Below are experts of layer 7 (counted from 0) of a mixture-of-experts language model. Rows are named router (the router's row for the expert), gate (a neuron's input weights, with its number), up (a neuron's input weights, with its number), down (a neuron's output weights, with its number) and show model dimensions 0-223. Each number is 128 + 32 x the weight over its row's rms, rounded and kept within 0 to 255.
Before each expert's rows: a language model's description of what the expert responds to; "comes after" lists some tokens at least twice as common just before its tokens as in all text. This comes from a sample of Wikipedia text that the model never trained on. Tokens count by the router's weight.

# expert 11
Description: Single capital letters and short fragments inside abbreviations, country codes, catalogue numbers and romanized names, such as YUG, BWV, DF/MF positions.
comes after: " K", " |", " Y", " Z", "|", " T"
router [181 122 139 143 148 141 101 150 128  64 111 139  82 146 124  78 101 114  78 150 107 133  82 125 179 116 116 127 120 129 148 118 171 144 144 129 102 151 183 104 103  40 123 114 180 167 110 118 162 134 151 157 106 155 119 108 145 105 118 115 189 168 114 119  97 119 150 123 197 142  57 106 120 109  89 104 140 138 166 170  96 136 114 134 157 166 152 140 128 115 125 169 149 105 147 164 140  86  98 113 114 136  92 145 166  88  55 111 147 128  95 179 130 131 109  92 170  22 125 124 161  80  88 164 122 123  75 101 135 145 116 114 125 135  63 165  99 150 174  92 113 102 140 157 105 144  86 118 147 107 193 131 146 172 118 114 149 151 143 111 118  81  83 146 144  63  83 104 192 178 158 115 130  98  93 124 152  74 167 169 119  91  78  68 121 137 145 144 118 120 146 119  74 125  88 133 122 170 143 158 117 110 154 164  85 201 113 119 154 122 139 188 131 146  28  90  99 147 110  94 168  98  94  75]
gate1 [ 93 119 142 143 111 144 154 123 136 117 172 169 109 120 117 121 118 103 165 105 134  91 177  48 136 198 112 130 174  98  76  90 171 121 147 104 134  75 118 161 105 107  75 146 170 133 169 119 137 125 139 167 142 127 117 104 144 120 107 137  52 165  59 192 122 112 160 172 104 124 165 137  63 140 157 117 106 112 106  86 123  82 114 157 185  98 158 175 103 147 173 115 112 144 141 145 126  55 132 106 183 152 132 190 122 139  99 137 164  94  75 141 159 241 125 100 138 166 123 108 150  65 198 137 154 145  85 175 112 157 130 134 152  86 149 140 116 119 146  95 151  83  78  70 120 112  98 120 107 130  92 132 109  84 111 160 137 136 116 120 108 145 145 103 153 151 103 168 143 120 165 110 105 185 130 119  78 161 127 148  95 149  74 141 113 106  94 125 177 125 110  80 153 158 149 118  81 102 149  93 160  51 122 129 174 103 174 128 114  96 101 104 155 212 102 131 112 131 153  98 137 188 102 152]
up1 [106  95 136 105 117  87  68 128 135 111 123 100 132 101 123  85 126 134 103  73 112 133 112 100 152 154 133 164 131 155 156 108 113 162 111 152 118 143 139  73  48  92 100 111 107 165  99  87 126 170 136 102 148 106 147 111 127 184 170 122 165 184  71 152 110 117  94 143 116 130 148 210 112 104  82 151 129 142  89  72 112 112 152  74 184  95 153 131 150 123 124 110 179 134  98 157 110 172 144  73 175 139 152  71 105 150 180 150 125 116 122 117 105 156 154 165 125 113 136 121  92  99  99 179 130  95 171 168 139 121 123 119 128 183 130 125 152 110 187  82 127  95 183 112 168  90 103 111 147 173 115  98 111 172 149 106 154 119  98 125 113 157 138 124  99 143 137 161 135  79  83 111 128 140 175 112  84 123 172 209 107 140  71 116 126 155 104  76 163 142 108 134  67 143 183  90 154 202  77 199 113 101 118 118 125  89 122 111 111 129 168  50 167 186 153 159 127 142 187 154  73 188 109  79]
down1 [163  83 123 182 162 103 184 102 134  93 185 127 163 156 136 119 147  72 150 136 117 130 177  90 121  85 150  80 106 171 104 181  94 148 128 149  94  96 157 176 121 156 133 155 139 133 184 110  92 151 130 111 126 106 134 158 148 127  96 119 139 110 109 129 173 128 164  96 129 106 105 117 134 120 163  74 126 151  67 169 161  70 120 135 164 139 149 116 167 196 183 128 158 130 180 184 176 155 147 106  84 124 123 167 195 222  93 128 144 153  53 138 115 195  93 172  88 119 160 231 188 147 106  87 146 105 143 110 163 127 132 130 133 135 135 153 136 170 148  84 194 127 146 119 128  67 146  92 156  73 109 105 108 133 104 114 174 140  99 162 184 109 179 140 113 132 176  96  95  62 120  78 141 110 155 165 119 101 178 117 141  94 148 156 109 161  91 108 163 166 132  67 136 126 110 181 123 125  86 126  88 100 100 163 159 116 130 103 137 124 108 126 164 107 144 143 148 110 136 108 119 141  98 131]
gate2 [137 158 158 112  89  94 159  87 169 155 136 171 123 129 125 139 150 133 170 112 200 105 109 139 117 101 148  81 122 112 122 101 156 113  43 130 154 125 132  97 122 112 114  94 121  65  41 176 107  61 151 120  89 128 154 113  94  83 145 118  66 134 130 120  95 111 112 196 147 124 100 150 121 129 109 137 105 153 167  94 139 146 110 150  93 118  72 174 132 121  93 136  78 144 158 133 125 205  71 127 105 125 184 142 162 107 175  68 128  78 100 150  88 115 165 182 181 125 185 136 149 189  99 137  73  74 155 100 168  84 142 132 130 156  86 105 134 163 127 168 108 111  57  79 142 101 116 127 157 143 152 111 128 163  91  71 123 143 203 146 135  94 135 130 137 141 139 166 164 150  98 131 192  88 118 179 127 127 104  79 102 164 127 149 163 103 189 113 112 124 102 121 137 140 120  65 120 113 146 152 187 126 152 133  73 129 105 115 174 142 141 153 123 142 135 143  63  72 124  77 156  82 118 111]
up2 [ 80 141  90 200 129  96 121  73  96 104  79 102 156 158 118 112 101 113 117 108 147 131 148 134 155 184 116  84  58 124 181 116 105 150 174 150 124 133 124 167 144 122 152 196 144 187  95 165 102 124 132 133 216  99 151 125 170 125 171 143 124 160 110  97 125 148 137 129 127  94 133 143  97  96 118 173 174 113  86 114 131 100 132 112 152 142 151 147 167  93  87 130 111 127  95 116 124 157  98 122 174 128 111 153 114 129 154 152 178  73 128 129 150  77 115 131 168  95 158 124 104 147 155 121 141 150 131 109 137 120 102 118 134 153 141 136 131 123 169 119 130 103  83 130  95  96 142 137 159 120  80 157  77 104 167  99  94 135 113  90 122 126  39 199  76  46 113 168 115  76 177  57 110 163 122 121  99 167  87 138 126  70  58  77  93  70 120 113 135 116 168 156 157 102 132 172 115 177 114  66 133 155 141 134 208 134 184  37 115 120 108 139 104  83 155 173 147 130 158 148 139 111 121 177]
down2 [ 90 115 135 142 154  80  79 137  92 152 137  83 102 105 131  90  76 125 122 102 193  92 154  93  89 118 144 123 118  46 173 135 130 180  56 115  96 159 150 117 154 136  77 172 138 137 120 158  61  81 128 101 133 109 163 149 124 139 120  49 141 123 135 103  71 138 120 136  60 127 143 179  95 116 186  91 171 174 127 166 100 157 119 121 136 109 104 111 139 143 117 158 103 138 172  88 152 137 101  94 143 164 132 159  94 121 157 153 118 147  82 142 141 149 143 130 212 144 117 109 120 129 110  92 170 118 161 148 133 136 118 125 180 181 165 126 155 212 139 133  69 129 144 119 140 152 123 150 154 101  76 173 120 149 185 113 111 164 192 141 112  71  86 169 120 107 141 141 159 173 136 100  84 157 149 128 147 101 126  89 101 158 116 159 202 126  78 118 145 140 166 120 138 118  98 177 157 161  60  96 135 134  89  72 147 210 128 136  87  80 109 201  84 129 174 147 121 121 138 143 124 159 125 119]
gate3 [170 111 112  99  98 117 144 190 129 111 136  96 142 106 110 171 128 183 136 125 119 136  91  75 161 112 165 204 141 102 146 166  99 131  84 101 139 115  77 152 131 134 140 119 125 146  88 157 136  84 109 160  83  73 128 106 158 122 118 150  92  97  76 102  87 191  61 165 136 133 138 180 132 173 135 120 176 113  97 129  53 156 137  67 116 145 149 126 168  83  91 166  82 101 118 123 115  89 151  94 110 113 123 144 159 146  94 189 152  98 140 144 174 126 117 139  78 160  91 135 100 197 184 153  76 105  95 175 181 125 117  66 137 154 167 132 112 122 118 145 150  80 144 114 106 116 125 183 128 102 139  89 146 179 122 143 146  82 149 163 131 139 147 160  81  81  51 210  86 183 178  95  65 153 108  84 139 117 106 173 141 116 167 178 122 167 105 169 110 175  92 101  93 140 121  79 149 118 112 101 138  88 178 100 175 101 119 141 141 111 146 138 158 143 131 149 100 160 112 164 113 138  94 124]
up3 [158  87 137 137 146 137 133 223 146 132 110 109 116 140 106 166 115 156  94 113 172 138 140 171 120  75 117 131 103  96 172 209 127 179 112  67 155 108 104 139 163 166  95 136 144 167 124 145 117  98 104 170 120  99 119 141 173 143 151 135 111 106 121 104  97 171  70 158 171 151  74 164 153 189  74  95 107 130  96 116 140 170 190  67 127 176 119 102 108 106 129 156  96  96 169 149  92 115 145  93 131  83 154 175 180 153 118 130 128  51 164 151  93  90 130 127  72 134 122 181 120 139 133 126 109 119 114 125 145 139  79 126 198 169 194 139  88  70 149 113 147 117 151 130 120 124 105 103 154  96 113 108 122 108 140 145 126  83 134 159 152 115 142 142 139 104  78 156  82 110 203  94  95 163  54  62 132 133 104 150 141 128 135 156  89  92 150 169  75 115 100 124 122 145 115  56 166  95 113 147  98 142 151 154  72 130 168 136 132 111  83  99 168 165 110 113 207 119 160 147 182 159  96 139]
down3 [116 154  93 146 185 134  69  85 143 153 136  64 139 105 110 144 131 156 100 103 124 208 126 147 160 110 123 121  54  79 130 131 131 130  98 128 119 117 115 108 150 163 198 107 134 192 164 156 144  97 198 151 109 155 117 119 142 116  94  92 106 116 123 126 107 114 105 146 149 104 157 125 148 118 187 150 206 164 123 152 151  96 151 187 110 154 143 110 177 115 100 170 125 147 121  93  85 119 129 164 130 105 185 188  93 143 138 162 118 103 167 112  76 143 107  84 103 140 120 175 119 179 137 195 162 101 131 159 120 165  88 103 117 140 139 162 123 214 149 175 101 133 110 129 135 143  73 137  95 128  90 117 125 159 129  96 103  30 101 140 120 129 123 170 135 138 137 103 151 120 131  70  64  93 118 117 110 134  47 137  66 129 134  66 133 157 151 112 149 164 132  87 141 113 124  20 135 126 127 119 139 121 195 108 104 128 151 116 147 109 165 160 139 158  69 136 164 134 116  96 212 133 144 122]
gate4 [157 136  83 131 140  94 156  89  81 178 178 128 160  34 178 126 112 134 137 140 161  72 118 153 124 200 126 123  88 132  87 129 122 109 106 134 170 119 156 138 128 181 146  88 141 159 116 113 131  79 132 183 152 152  67  65 168 123 135 136  83 155 188 131 106 155  81 113 101 144 123 150 101 131  94 152 165 131 155  42 173 127 159 135 122 139 136  79  94 141 153 118  95 134 131  89 113 172 119 194 187 159  98 151 134  86 131 137 167  77  83 115 136 117 107 136 167 136 141 112 125 107 103 120 122 164 122 142 146 117 129 111  79 140 129 198 150 140 160  69 158 121  52 106 102  91  78 126 123 111  87 118 184 150 159 146 116  79 154  98 124 110 130  56 178 109  83 151 166 106  26 135 131 100  89 139 147 150 110 123  81 144 114 131 106  66  88  93 139 119 125 125 137  86 159  99 155  88 133  85 111 134 191 120 137 160 108 126 157  84 119 190 134  99 125  79 115 115 181 104 176 103 140 134]
up4 [152 118 121  98 112  96 160 145 172 137 130 146 135 157 155 104 152  99 129 135 148  90 105 144 183 116  73 128 117 186 112 107 135 137 151 144  90 174 163 114 219  89  89 197 131 106 120  92 170 126  89 122  82 147 152 122  74 129 146 137 120  73 178 152  77 197 136  87 144 149 154 112 179 101 161 177 188 142 136 117 196  91 132 156  95 146 152 127 151 125 120 111  66 133 171 196 136  97  93 203 112 152 131 106 114 103 144 116 135 125 124 117 115 138 111 118 136 182  81 138 102 152 165 129 185 142 139 220 158 155 112 129  56 146  89 128 156 183  91 116  66 143  63 112 108 132 174 118 118 127 150 121 119  88 101  77 127  94  66  78 105 143 105 142  90 130  93  52 134 135 138 135 156 109 184  72 150 129 150 174 149 115 200 170 130 139 161 140 158 157  91 120 178  95 165 114 136  77 177 105 113 163 112 128 120  89 104 106 149 126 138 106 114 116 127 110  79  97 114 115 139 122 154 157]
down4 [139 159 152 101 158 172 206 186 182 169  96 102 165 125 151 118 115 126  91 129 119  96 141 133 129 156 113 118  88  89 119 159 148  97 178  97 128 155 118 160 109 161 196 192 118 114 153  75 114 133 167 126 146  72  87 132 122  84 142 143 113 116 123 110 121 143 156 145  84  94 117 138  88 108 126 202 179 143 101  98 166 190 169 196  90  65 157 113 124 146 130 149 114 136  78 147  81 109 175 130 185 152 129 171 150 135 113 107 130 111  96  96  96  87 140 127 142 148 141 121 148 164  62 145 141  56 154 130 113 120  74 135 118 149 119  95 179 123 143 146  83 110  93 157 108 141 118 184  80  83 162 198  84  67 138 164 106 112 111 102 182 185 148  95 141 120 143 132 116 116 142 139  83 116 151 185 109  89 167 152 138 160 160 122 105 152  58  81 145 159  95 162 167 116 162 148 101 117 106 135 109 130 146 123  75 145 128 148  75 110 163 163 105  56 186 112  94 124 134 129 132 148 206 121]